config.toml
n_layer = 15
d_model = 256
n_experts = 64
experts_per_token = 2
d_expert = 64
d_shared_expert = 0
activation = "drelu"
moe_layers = [0, 1, 2, 3, 4, 5, 6, 7, 8, 9, 10, 11, 12, 13, 14]
router_score = "softmax"
normalize_top_k = false
routed_scale = 5.66
balance_loss = 0.000609
balance_bias = true
init_std_router = 0.0353
lr_router = 0.000338
vocab_size = 8192
norm = "layernorm"
norm_eps = 1e-05
tie_embeddings = true
optimizer = "soap_variant"
lr = 0.00451
beta1 = 0.95
beta2 = 0.98
batch_tokens = 65536
seq_len = 256
train_tokens = 429100000
steps = 6548
dataset = "wikipedia_en"
Below are experts of layer 5 (counted from 0) of a mixture-of-experts language model. Rows are named router (the router's row for the expert), gate (a neuron's input weights, with its number), up (a neuron's input weights, with its number), down (a neuron's output weights, with its number) and show model dimensions 0-63. Each number is 500 + 50 x the weight over its row's rms, rounded and kept within 0 to 999. Numbers have three digits each.
After each expert's rows: "mostly gets" lists some tokens that are sent to it at least half of the time. This comes from a sample of Wikipedia text that the model never trained on.

# expert 61
router:587558447542517618515438564588480466464476495460512565425491522531430455538546481477446473509529474458467518543566537485574468557543498433511456477570582479506540434516493429460567558413470486
gate0:500569484500564546454530449509439487508538542559548478501466559526480553537497512508567556454496489492594585498498490510493546512462464423443463473466541512518490501493500412509405532457511521
up0:510563528492572562433501508504468503538524510531550472497477528528492534543538487497557561438540490529615567476494464520478534498442426437434452497484494522526484528503478434533414505487517566
down0:481469429506643596519515521483498447495559446510510442555559529493421409501428545505434531506433534462547530534393465468534525541504573541504552533558450482456448525437412467592529500515516513
mostly gets: " out", " service", " business", " services", " areas", " construction"

# expert 33
router:490496421455463403450525520463435410478406465502549499560542467561502567507521550445556493479550445506465545449384516393531529541494466529399462494492546600526419503418473483498460625519497561
gate0:445482511499473504435482547476555428471540571508485402488495505464484469457601477533466566515480455539528486573428514425535473431636451478444539462503472546548531374423509527493526550477507507
up0:448507487472448524485488538459489464470487545492488481502519512486518494488549480528405562522480466506495452565413506445536538470616431468474552454455481510526532374415501493433539498453561485
down0:514483500581553426450483475500535435494497538583556468585563507523526469516468566491584555546490455412561458434607402534472444482457509488540580442483501490483480356444523534495474562589510501
mostly gets: " two", " three", " this", " other", " so", " four"

# expert 36
router:585553455479487534567611564588510458455519498523542463517478475527629506594477507478480417512510486460469472445363503553573512488554506547608540471508506421401392485406458505491445521509517512
gate0:582500604495473441497494585473605493498530547545475476458565594481473488553448493502537578508521429606520522444450532667505449474492529493477541528532549388466534486534465481545480504535532475
up0:567510616507457496481487550448579482496552559525501469482535600483448474534464478509533570514514451600503454427457545710500485483509556471485528544509538416464541533528462496546487513542506481
down0:547501482389550554541413452519529555585505496454447484568519558482447534507467494431520504416565553539529565528479506539460513549548498530512526515481500447465511600488515419474469491509509504
mostly gets: "9", "3", "4", "7", "8", "6"

# expert 30
router:482433492616498544492521477500529526474510437591502479400437549490456547520472524506550535524514434513572500504434544435507490559530422525442533508560508486494441606442575465536536549463595455
gate0:541506559453468509506486550592506589560508456421483534483435424463541442502515469413523545525480534439487494497462542501426469512620503498487549440543425505511419517479513445507477489505462513
up0:540466551468454530513500538606513576533490403434493509490423451479538424518485440374534578513515549468527499488483504495487487525597500510455598475499473501554406468481513505479460545486455449
down0:555511541438447410517534491581541476428382492466588551550508373573602610527497536507528445433547486539459599475542424439565539515483486504484524551478571512595487430442519490605500522566498490
mostly gets: " Western", " x", "eather", "ternal", " traditional", "ighter"

# expert 35
router:449425486441460570511526538533551523464487407545606545546377482483443430594547496550623534507439552475436438570442563469519483479477555535476445558485475541419497606487518489399512527536519515
gate0:504521502430562545500478391455482453535450489498477541517452536481520356519478514487502483565527453548453553458506502459438488427380473564434551540556538441487470546595545506476567467491450496
up0:514493527423561495540481376442459469520451488566453564524442532470543387520473456487493492508538464575439562430495517432423524479406489596456517539521537502441469556565494564455533504510433507
down0:521460510453414550508407520560524486545525507447514457435527451537567484452570559455483539520553497545426527383534499429507454513447545517538395485568505493469439405510425458437541521544600441
mostly gets: " Year", " same", " cal", "oice", "or", "の"

# expert 7
router:440535485388443506425529480466538514568515501544557531517487482503473508548476582568507452551456470464527454445531507446453495460449585518465491618385515456391475571474484490435574437550531520
gate0:507552492424613541490468475557528443524473513472456522397557570450457639484567589517528534511486424485536553494494419440532456514469509434546409534558428544569524451532500469462497466477524522
up0:484556542458622541448471446525509425521462482487404529411535565408410614510518539523497516487476447533533557475462432498538443554446520420548446554570393498525505494548508456475508486453522476
down0:523562556489536492533456528589516469443500564483478402592564555536473502476482571539529484481535501474374484457552504460465544488536553552468573534502559529542495482569530444526434479456436489
mostly gets: " it", " season", " them", " some", " there", " time"

# expert 23
router:530535626525419513452513482435475508560478574495484526582467475453519484454599538501409488515446428460537568598413517511471547482553436530554469546575517474473514539522448545569512420512444495
gate0:577483517512503517566464535486464474489458505455545421498465444502621528395517516504522464407479502581476528515428534511394543497549377472504528547496474508469398501434494532450488494500529512
up0:604494562517471473550480523475489451452446531466557435504461433523602482401542479485522469410458489568474514524437532515409542508545358474520540583480487506451427509454490555460474464553565473
down0:512504457416462512503563480481506455482483527529488497451474566509486489482385551395441473520626468495500457602623563471484478509505517496553512437582546453481559563510427583527514510507407555
mostly gets: " s", " Z", " MF", "-S", " PS", "Z"

# expert 13
router:534445400486523472504474456506495513472477534559434486502444462530408507424468520592471496388582415506447442513545477524502529555423457379556486492630424443527514501552517409516458533462572546
gate0:495505514515507511470438506532564601559484496499582553448550548470441515490531488557362476512574508459448365523598447474455506466564391464474515430494509473469518493514512479445523460448566502
up0:509481466538522484479423505558545545553497512489554560425531567480476527511532508566333472542591545473435363545584427508484488520596376481463518401459493465496498524531490467422544476469533461
down0:481361536519508466490462469495473524560550482503523504487565485507545506435499519542552559539505516459578536490513532510522547498614549391497533480381517467585556462530441462448500506464419499
mostly gets: " national", " local", " different", " Open", " small", " Black"

# expert 2
router:491640518616523476595480571517447492421433479423542555483566538460511518520556459486488553576458440521438577456443412552443544514496502515595447493480555509499448483555470425466459437488471528
gate0:537577540497494428565448471445546529448505450385573501557543468435438485481497475435584460514577473527464571534451375484446514537542507409463575494535475324547479361503548466483435506505591455
up0:531567457474531431550464474456587497478494494440556539526559451424407536510507454472604502473585507547456611511453443536470551538554480453416595516539509315525487347535506507512474471529573456
down0:423507510521457461498447488564442498438490422507439538485486480437516491555513542558566519531485444530506498514547578584471529533466513504458567568583534543470454536551448478445533530514455549
mostly gets: " won", " scored", " joined", " playing", " attended", " worked"

# expert 5
router:525402444607464565504528418521452469434460482515431580483486568517530484471542517548462487507488481576439498494466508448587473574480520511534565499529490411472536561552486416508527509501546463
gate0:569551483469499528612420529534400545436556478463535525516482499464532608550488519506534537511511493457503535493512534565504479551506460399552462533534612523462488407504595472608544410472511536
up0:554536526457500540586354570555414489508521449454512543533492503488497596575484498482541574535517528495494563463521556545518536505484482437542498543545592495465466408501568490579527412488513508
down0:468486467511550493488454539393522540551559598373489511558426515537530476465485540430464429491550474506512522546486474516489489505481450532450472412549485481489568453464473432460506539517621544
mostly gets: " Goals", " |", " Apps", ";"

# expert 49
router:511453493465457503579445490575487506560537498431482488500415482489500573417506444549502575520472562489495421413469464546464543399552570486530457511479521472480538490525414534406480482594441545
gate0:482521492475514467488516471441533509544496365498489523509406558577478504498585496536409600592527477513542516563491426481450555577379430518539495457483389506564513447511483543536352455505405438
up0:509493513434577478498547489469563502566533398567499502526399528554466474558557476562399605562467464534529473528465479489500518568416416507475491419460477505523564465480414596522407429473422463
down0:522502587505429453555447522432406507452531551485561386532508528473547444500439478410525437513532567435460459445540451546487485505501523505379419531514516531490549564366605470480546538476456560
mostly gets: ":", " :", ":\n", "):", ".:", "—"

# expert 52
router:406576468441551417489512523521446496460425481479444485436518532497547568582437541512536546593532547480515472456582514437496512468424578601545513516532424591540488445511426439476565493501517580
gate0:468640404543540503418462475520480563525463504511535615536500560433610584553421628439589474553538493524545456462557585474498452477461450521460489544475500451514525456521514579513497530420460491
up0:467619423520538564412487517511495527505464448528520617496473540443566557552447591399590472532522475484557461472567576439501429535458425493445472505476524423522556434530529544500544558458487522
down0:517519539485481468575474519472423468506474458629519550541506531494503534494428506424480489480505432615519551528529530562560532409493460542463516441514505525435643449424541420414505565504449517
mostly gets: " at", " on", " in", " both", " throughout", " across"

# expert 15
router:534474425522509503499521520431566588506487566511450442531475580579546543523428472544497498590500509429426524520516583514436468529450407501497448536534437480501421556432532460524465484420519569
gate0:425413422480579495443380510551423553470589470585488456482499444509479403440482591575501465540480558544476554552540480509487513557533486511551519564457491530424535523496451541442515544434490434
up0:435436366487516488495394446566429530481585516591441506497468446474455416459438561555475452537524543520462577529510502531488476500591433481554506500483445551464527460474494523400509502436502411
down0:561501566534526534638442473552431493459494462499500487569431555428502489536551527514487436520566515506474484549471503449491508596491510560472573551570530592500523472555455614570502469602562436
mostly gets: "00", "50", "30", "40", "60", "45"

# expert 57
router:481440543431446457529489555410520479545498565582467546535581598418503535517455413448557388502593519548537469551581428399552440428488517462584427455534471483494458411604479506418467440498561456
gate0:527529471522539461480461583462428510465483451487513491478387476378541434467501418522585506617558545468618470492556448502460423478491505507545467501553455529471499433499374532523416590488531518
up0:509516476508515465474446591462489537430487449470514488483420532363577405488548457487561530636511527476619506492578423515437457477494544496544435466599445506457467419531410465531414587485489477
down0:496617560455311531577530593416567473462490499555470523482467550521427507475573527506597524575511611590505537383475595439489536498537468480491576511404423433615480470550497474551534487433503555
mostly gets: " death", " win", " took", " votes", " without", " return"

# expert 40
router:497403509527401460597485517428485548566537480529505485435510508516559481488467459507464404451561403536488493515466551489406539497466425432445545439459558455492536587390473494519522522471500461
gate0:501477561561466460458506539525530491590464433437508534468457454521578493535582474469471568536509447638445446555327513457455540543505430548486473563619563453424490500565483511535532366500505478
up0:512473510517458480495531533500512501576482441420503477485477460529585465503534476467455580541552414631511467578401549536500478546468425565447503559599565456404492490501507541545549421455535498
down0:537452483462568548498519499544504508579479497481499515521522566515680521522524451531519417495479551428523552591550501551511469606522526556550506519595523556416579589533425536506472596473399433
mostly gets: " comp", " reb", " spec", " exc", " Written", " Type"

# expert 44
router:469418505470518581485511525478495538502561563592492529461541465480468476424550544492530485515484586522591470535484482430546460566577538421594589449421407513522445506497459528472489539436558426
gate0:511427498498466566484508485616486554472560529525560558454466545442531517410475554485460532587481547497508491488553524464515494505519484424541504432423419487453569482434427539547456524500532388
up0:531438519533460517525509491608484556504579484515542522432523541474554533358471549419437522570518511475499460487582496478526482482520483439571487445449411486511589583442419588559486541525525386
down0:521498484541475512445501406498500533445470534499511583542503477385493373612485561527501490474406573453491422477531521605522614458451505511596385492549512386501453493514491598498525447470429435
mostly gets: " Bl", " sh", " gr", " Sch", " Har", " Par"

# expert 46
router:504477603535486542432378479510482486448443512426549532466446474419490465510442477504524500529426516574576496518450395551545557524429464539483505480508472547497497564528422545550516543499558508
gate0:604495476493458417478490403558490429484577472458469508590504471459454460485442469515490554530497496460549402512479501524576504555525520425531501560473535400474560451577493488602517579415475527
up0:592454455487458417506480429558468400474544471459472552564471502495407451497450479520503544554494475458554421471472465546535522557518562395532556545477587424483526480525470495601520587389494515
down0:475468429517479479615474533505595535509497472424577438609528645548575471519571483515537510440526495509495581441570547371451632606525472484425539424580453558501464543489568496495465498568524528
mostly gets: " American", " French", " European", " German", " Chinese", " African"

# expert 22
router:464462555518461580413511555509516538529598459546501521589478514436463435504598576377561571474495504505531570449393416475486550522471526556508527498551498416482575451534495404550426420428505535
gate0:478509500541453519439449536444502480554541550464524481487528448534550413510492499455546488468517474471499528476436556526545461512420528452435556535584508455447558469495473508484330562497416507
up0:451508464527483515457452524406463461583493532452526492508559445528580424510468500451502490475500466482518501479395532520517462456424509423451556516559502488424556476473470491459295560490445505
down0:485560510516540454484504511490471425447511542452535510471479487453494549538456462454510529558598568542468593541564467430477526529488460486463479500517547538512477470417614502505477489530412700
mostly gets: "(s", " success", "″W", " medal", "–present", "rid"

# expert 18
router:440534518480486568487585545550589450558549488525551422423440430534443497427538449571457497476419484459452484548544447500428477487501525493483504494557429512409395526559544596601469460551586573
gate0:437483489557561614475566525547537467584528434454536529464449454602509467547472485491464497451502514515493549421398494503487472538462505582435514406545550451437561529532532459495473482571550538
up0:423473469532529610498580519566523453569526400431562568496485426603517494521500457510450520466518507509454579433422489492516505539469464608457541432560524455423546548526539516500483472567513556
down0:434493522492598458504470592599504496554554451478483411570504463548504459512437484489475523480548530557512542534552554491520535547500509492550494525487558454515516486493475442497612414496572498
mostly gets: " T", " Sp", " V", " De", " Ann", " Mc"

# expert 9
router:488534515466587563442463413513491540423475489539450497508538520536508391555477527540508537533470487408481480548504558464533442518527562512429526404530426448596450392511511560556525531490569470
gate0:559429430530528499461509445540440537563583509546576518462484503485474545457576483499595466549516503474451469495411427582503471540489537469467502521395519505443525456532555547510541639555550557
up0:536465417500550530509505442530439488535569522568534553482504523517443542405562457521535447550564477525468476500463464543566460555471519471450521516395511533519540472491558522519514667519560556
down0:486462504482488460486479545514409510547529507648567601427454516512481502451459514520416496468524459600559451532602471507512497414466448474506528521551499536467570466446474406476527520557487500
mostly gets: " P", " Ar", " War", " Bar", " century", " war"

# expert 48
router:481535430527473423508597454571582480459426432536527544419505522474542477480483378524495495491441539453547538535474451599405542511463540505483412479470586549464413401424527539553454575577506505
gate0:438513434504535461555516528473485434507486470516517580461534576555540453450471358468550487524445552527556486578394407541411473479423580456393449502423515554363472483502529545494436515520397516
up0:394467483544508466592527493455447419505456485491451579462468545510583455466527420492509465536429508535606549563463386546415494455438537493405422528451550481406476461523546511525465526471403504
down0:526558495428481590539524560455446494539457490478580570532562520525456492435574505481519611515580563518407487470452536457554435515542483508497458488618448447525394477445409522596468449514631497
mostly gets: " States", " US", " California", " American", " Texas", " Washington"

# expert 24
router:478518446438492510522579621481464599464503449531570426536515473500526444488457492543498449482481495527409516520456541595495533455419461530411487429523479502486436587378420548398549531462494463
gate0:496579358593585514451526493510572539472428557502499417453450477445551449402434526571534545476584490511562480468490516532533391553525440461482470515463481465570521480549525436482484484477480466
up0:536549380586575499442540470505571488522411636448523434517474516424474500424443446578573502443577497459501485525451509521498423507532415400451513494436490480602552512521552466475490499523489431
down0:469439460472436495542537442501500532519469529587455495510462456556464392490457491515450540485563457458594564385517464390479414562520459442456501511443619419487551621477434494553479517544427435
mostly gets: " Th", " called", " th", "Th", " referred", " renamed"

# expert 59
router:521453550624532442474484523545510476537484568532507431592584541488611596451462470418412546436543506461441479479437406539566453535405487577544339536501445395498513511505567529521464481446494460
gate0:541477507494515496499392478498490486468475506545570520545441509546503593589523468471588545526618453413421470509506444484479450531586463534508429538485490533457508467546467537499417500516516478
up0:508455491452535513466392492467519515429491481557577519512444526526481560549487462464577542517594447432434484518503443420509467526564451539496447561508557521447499448509445521481398525506539470
down0:500407435441544447533415566575466513522574465530551413575549501468487483412494433532584481502411457570475544536452394498496556525498474494419474441461522506504638451452639537530592486480491523
mostly gets: "j", " Kh", "jan", " Jr", " Bh", " Mu"

# expert 53
router:538499474488501468543495590504437443521421536467402519495514536479475455596508438521531478471498500463432397523451525438468497549467534431568524536564583553531459576551475538513486406531546497
gate0:571526508410437521475451531505479542451480462533566470491497548446511431559555434456447594580563518483503469501394551536621482462479503495447438565569486492505525500462449473469469573464456494
up0:541608494501432499450462536493465537440482499528575453458490572429430459582575415485425570581558510450476515528374578501667495479464500491425464578515521475478514549499478442492500572491474472
down0:530465577452485503441534428582566461484477395557454445548588473556494650448517495486436541531514435488448525533418502448540479608427497496516494547601539554479533536597481567501453523528427517
mostly gets: "ag", " |\n", "|---|---|---|---", ".\n", ")\n", ");\n"

# expert 39
router:401578562516548464548490525501575510509580554518448548487525598504559470424478476568512528447514441486491489435470599548534443617515524471518471498444567395460542483461562455594522419414522593
gate0:522519526537421501493444515466467457460478524465541521542532469535481386441461517494524550594586459600561460424519493488395452631628489540512517530500555437511506433492473491508463545500493474
up0:495506527530397534481463531509477452416510487517519552553565455504482398480473545465513551601604463618620473432497462482412417569613433495533524568530565414526545467510477482518468499465518470
down0:521516476525548466509479433506512494508483493434590437487423401544520589516446469467493406488524510446566576604453453465466499485507490605509416507427601414552390525492517433456526523541471605
mostly gets: "ov", "}", "ew", "°W", "]", "°E"

# expert 8
router:488500509486587493552579552486443470432561540552511524400548449550537497460437481555558621549536499453566463427497396548492471575522496534481557475486552422495463489546547409499482501458538418
gate0:481522455537590502487513504511505542475478462553532532450486545466563504453458523468610450514561526609520459487445439467562475511492526544406521539583500485523545516507440435477479544497467447
up0:553533444550531450493514501551517556506460514446547471448531507493597510468456479476577492479589527596488463479451428479479419543496562559415530569555537482543533454520462549469444536492476460
down0:516585480521523419560528527562461477434540475492540417430489563481470497576481544447534584462509547447481428510541465559542550560543558537537578471573577514443507415485466403483593500511464520
mostly gets: "berg", "mond", "ington", "ford", "bert", "wood"

# expert 37
router:522549496536551479429495567485531535551450549527553455455531518485658541410557542416505493531599401421520511449549466484545501542541451436481457459501553413503627428483511542473473535476533520
gate0:566550443490471595582536623549483502533466477451466473463466541455513422448500497506485494466477488463390501438535485481546542444557407482444481590453523478516541509510492524432582445536498450
up0:584560422499486607524569607522469521518490471441479474486408533435496411426485503529524451463501466471394527448489493478585494455549430452447488598458533493493528506500472537400596462553519444
down0:518427523470493529511418531529543529593544387548436548514456487435473532564558495480564524513485451465540594519463572497500523438474469618530512461447549455535489479534416510472517519535507524
mostly gets: "erv", "idae", " only", "ensis", "ini", "ese"

# expert 19
router:473503526450495621461441480498502549502481497602464532362501508532532454526441502457459390558583542388554576432503505479545480559518515484482472480410484458572540521385533395452509501432484484
gate0:509434489501532508511512453445449539397564459566447563487488419440495519528454457488507443509525510520490569518513541458555519578599483403523486558434478469418502489466514465505513508474479408
up0:550440515544516535528477476395480552441535444572432527503489456459575515481468475491530428503541517530491576517471477450518454565589516406531505567451515459446545456487478487519461483430458430
down0:542520478548444483496405505459461496419484468529536493453492524478532522549365494458493525555499493379554465462486497460530516555429574460442509574553582418519503578434477519603561488592577441
mostly gets: "ically", "ensis", "ously", "atory", "ately", "osis"

# expert 27
router:430378546461534475570470495534453510540597397498556529368554478485602501522601487517579484519515454478541600414441512501401485469517546511494471543418593514491582457497590506436512514465406499
gate0:426467509409483574436406461451575528617521453420590482425612515458534508452571483515567529490535448434475531499434476536455526528503442446405557518447517491514534479461483420478497536489476558
up0:463440486390486607448412432445579507590514436415593471417598526462552491440567495541567573492526470440461545470431458532450544532497424495399541522450519513511518457462474408475501524480497526
down0:525523437543492413470470558575520526450443376484507476486475488541539584393526519566496555541505503497424459416560460501545550490503479462503493560535518557543530639502493495478575446550547514
mostly gets: " film", " Film", " Award", " published", " episode", " wrote"

# expert 28
router:387554492570511616484556494484523464502489523461561401487447422435490464478503527461550539575405548452512476457426563530581475585510488457478561574470567537442435468541463512518495464421479504
gate0:473443509552559520499426484525587524523535536447530514468498507519503538543510487528496489506490503531550542522537526408552499468570378470603639488411427469437485558469454495434563453485514469
up0:485460495567511516500429410494576585537513476434502528487478564533473492582536432515453512527550455537530570468512499429594495426562431523514592506486459437459520577481455444416547481527543500
down0:510438485497475468526452534468448520525585363491549558514438574512539558483550593460460472578621600544551407509634500443566369470520471404534507485403496493569469441488557565498360420531469461
mostly gets: "==\n", " =\n\n", " ==\n", "===\n", "==\n\n", "===\n\n"

# expert 58
router:565510519582461442501574517398490440417418601543420513518428523512471543543404531565416468490422520457488491462522485461451565430585576609458504469584580518528522473531425600488541502530424476
gate0:454460547498468494451578511470566554556536555523570536585426443531502483466577502532516463506480586556536440434520476460572523530547448507552513477509495533546521544471513529540573482529473521
up0:465475550448465488420579521541544549573496569497549569544440473537502523499578495510476395541491562544537470385548497519598526539542423491553537438513488536558505518499526491528567481501436510
down0:452456481437431501475538455521584467496509499473521555492548428535531553466459437545513588448482499538490547438436486526367423501540457528525544526452561509493470551544418586509481513479515472
mostly gets: "19", "20", "18"

# expert 31
router:551567422413498496581450488415495448442486569462537452469489518429578479430422462515533466516437519440495405436473560486471542474480492589564558455454513453581484576490491542501457544499611500
gate0:518524550537390511491399621488417503555500551494553448484465412515450432488516527471478554558481517467596498485505469554506455474522515588516406483534461449621588498528429539489526520552565505
up0:531527494577401518535437582541422494581492526477495486495484465490442470482506481465490592564482536506592475523498475572524476458504533556492464474570531436603623508539463516469516520594560500
down0:481489429466526545565568484465507532476511476507455519612580433470479475548398503468483480489504439442569430485477527484471466437470509455493503573448496434503464474588647500535527505440506494
mostly gets: " of", " Of", " Council", " House", " family", " Government"

# expert 54
router:455464509455464494458502419579445501429541602576472615493468488557488564554542607553421526498507577601585604509515587520487520396533492492480527451497539530383406480517550586505566500460513414
gate0:486551412430490514518531482539521443541491508405514495573545517367499498575601492522502505511446415603542516494434537617505557456476488474493498493513577481528552486565572536500444426458514413
up0:532573429390521533524517449535500418544453476385518511554522457340511510565598491526481523487454430627541553484500542615525518502478440517506489481521601457492596498547550509522464425429507428
down0:507499508530434572623373490505487554432480425545541504468474531523588494496478507432435539494580544458587528431437510554474461454461554434522543543456470553483465513552499521488505425522528503
mostly gets: " M", " K", "is", " L", " D", " B"

# expert 32
router:482436488519498489536510500408407482489502504557449490562474389473497588498546509446497494471524523427403465434431535480425479577441454486543466497530481466623442522476505464464474479508444505
gate0:532459410514506557497539437436490461512493458497517528436617465574440418514464505505489540574554570487496455443433431480449530531494512427515426512550532512430532553396505461434564610516428474
up0:527448515559534559504498462407555519546449470525488507442572430558502428522476449541498543518542518550444431480444473441410503522473486512502433504562552533444535521381490431431478548486470448
down0:416515474573535451497478422467600502432514502539426452485457594488592536529467566418542546476470484492468449435460525527597427557475445506508510487514500527524490435527490416478586402557523474
mostly gets: " as", " became", " being", " become", " began", " becoming"

# expert 43
router:519515482493476554545534466522577589559525547549515508566506537514481434546579459540519514448456525558462494606530488432429496490482456466428463499530407515423489441446557484447475462497469563
gate0:531467526567519471550442494538518527499566478522451588538477471446623479472505501618589514506502455484541516427531485546429487518529559543427611492556513525444436498525593486496523533517449514
up0:508502542558528467529477508525532511479594439537457601525483480440641489444535510573574500497492463525563518450511482569425517494566539565471566492505511499468460463519600505493486490527453525
down0:510536588411567469414490520539478477467403480424466588560397413514455509514510491390570495494517477475414569465525637415571540501504514441490577417521454514497500497468493519582470458578506484
mostly gets: " Total", " high", "°N", " rock", " Rock", " average"

# expert 6
router:529417641532427545506504426491465514490542462577436534545479467496482459579543455523430516529485441447570519543507509450430512474443500469563403482504412486469512492596588523389485462473517455
gate0:536521562487367568440505492437468402478479457486486594472522585517500578473369526432404520433451525365486481465475557513526448506493506473452495529506518478556509495461512464536589505515479502
up0:538479563479398618492527535425488422509492496534493599461486553480485550474405537427414505484493526403504521421504547502529460450497504454462454533474498446503505526465491546546519513497485480
down0:412627446482562435511516550531532507493606666485517453507436438537505477448442514540587496569534515592527533488561426503564527475580529460522493537439538474489496516426472478470540405589524472
mostly gets: "uk", " Ak", "|---|---|---|---|\n", "ok", " Kir", "ih"

# expert 4
router:486451474505514515445507544547536527489576445610496600577544495464592478543506542381485506533495478469449595504489468442517471536396477542476554555551587570386559544477551455534579493556426568
gate0:519458565379480513511466516570496489459448495457430508475359556469470541596541570383453457491556572550542499453502505529505519476537499433530440443460482426488519538503445444478518624492473461
up0:539511547360515508513456497564503517459507446440446502492371544426485526554549554386419452456569562580467528485541542516483481464543441442491476446456472459477553545519451438503536602526458462
down0:397395496560422464508564467420425531434407498521586418522447545439453529577530591495533425491581507553467563547461450469484408521446535548506441544437509470450469539474521506531556482581503506
mostly gets: " album", " club", " qu", " band", " song", " music"

# expert 17
router:532503495615526517533495506503538569444457511479471486507549623459456403494440532509565466518440420559472566547503553614551435520543505561527545521467536475426569443526549453471439496470508482
gate0:482551471519573461507491409542543517411402492420499463482460482493458468444489554527445475580425430541524459483619529610475496585543495471554513577501481458530577494531403440589376570495531558
up0:487605496468577424481510446506562532429400465415504480502483481526504446435478524526456498583453429520504443513617519596482496590551521444527507584498500463560548496529424437590354587499506550
down0:485517498494442523509594465506445495461425456492496513472451506501507566433437475460562522667546455489485519592585452512517500535442512474537507464420636524563534423456471430531484587474455463
mostly gets: "ed", " will", " could", " must", " should", "edd"

# expert 47
router:488505563499493521483533523452502523502532463441510459568586530557411528455451620501477553547459519463426620555547580405505467500428452507561568431568454453484536493572470595460453473455555507
gate0:475546532551510513436555462470504452492504512510492539448555529464511477335516540575547398493596505487516490386562488433505526483503503429463558456465537452569483365521477478483595446502521531
up0:461557558588485524453581498444551456517507513505508519470511507481479501413570513612539420474613471530487502418550472451472538467494476399454572503472518417558444432511480499439564436502541510
down0:438475493441563512490485574478463634552475530456483488539551504637457504434412501447487548560494467556516579435500415536530510441519569494527523486595572487480484515544506506455496465613572513
mostly gets: "it", " comm", " Med", "osp", " emerg", " med"

# expert 41
router:584474475443416447521466532405531525516516547550474506517480518509516527462411494533594460509520536447478569492374545430445458539585505503463478533532553581445509472498520585480500488558467534
gate0:592529512502393481554430472504500520461471443479514511463618458431470498593492439543605579545505474505506573506542471566432518460445458511440485490454502476561530537564430521545421495470459468
up0:598533504494367477552429490547513510476507415489501499439574481434475486580507450533626609588490473500491554519540474575423532476459493532470455493424535471559506506579447527518425459488492468
down0:544443489501482451507450479504526524499476512442420511526571479543414538578489499469621467600528455448566437524419544454502367531466492538402467521489552526583580487462517439487430512475403568
mostly gets: "02", "08", "04", "09", "06", "01"

# expert 51
router:431603512457433543578597543405520461543542490463496508526511487446428489462516590423451495493539496491495515541439525473502452377453404399502559493565490435592534560448470460490460391492476555
gate0:491459499434400573571447475519438418479583517526570489453516494416380507441460367429473462513560543522523459552410439466528546448442472529538450381478493502527408568447556520660499524495494534
up0:491514465451385582582425462483476425478612490560589512513511446409438501436443413453494458559536565540539459563409461465511515486461464500547405424447493544496430569454568507662481535549516512
down0:448547508479494484535511487398551517331514436523458551524489547584529458440503467536550588451493547542506467569537513498483488439516511446544486574470544497442584496473505444445488585563533517
mostly gets: " adv", " market", " design", " us", " bank", " power"

# expert 60
router:496523450435542488542499507454534533455486470449484599495568525455518492537435476569461532416454413519472520601451541479514534426570443449537491535559555574543514494471556454550467421500458508
gate0:593565568547449470556508507486494482587560540552497592500398508426499462544457518514479482494580462535540529501485506435448523456466505489476518486561604538425497507516385539449558396606497415
up0:550531549531503432496430567446540464555560542617505594445438474422496464480428449494427456547571463608485532445471454428448540411443513465399481499537638524457528501526462530454527417549456431
down0:516593435501446545521456523467454444479592426611527559468565594485591469400606511509500533580545521476564569447489623498558413556547456497551453561489435478460399489576542520508404495563529501
mostly gets: " sent", " used", " using", " available", " det", " required"

# expert 50
router:456534574501565427479493483511521549521561460583490434550458467467437480468445461477453567535450614564440484554538457510443477572531570449398443519469472555511448572439454537442445533514424440
gate0:439561573451622541490532529493546615542474416573578564543519566477547484532530475511519515447493467535491523506516523416441542611498420504462504462529456559460424535530539491469380548527461449
up0:463584542482609532552496489535500594542414383590609548545538545482556517559544440537533495468491460563482540538536536413434518608545411521474539458501454509454452512546493525512362569556501454
down0:461490504471479487446528481608533497422502580506509488574525541600491615433453515443494507459510484468450576525485475460466435527473482526585557479570592448538464430458488513473553528485532490
mostly gets: " Tr", " Am", ".S", " Em", " Ex", " Ro"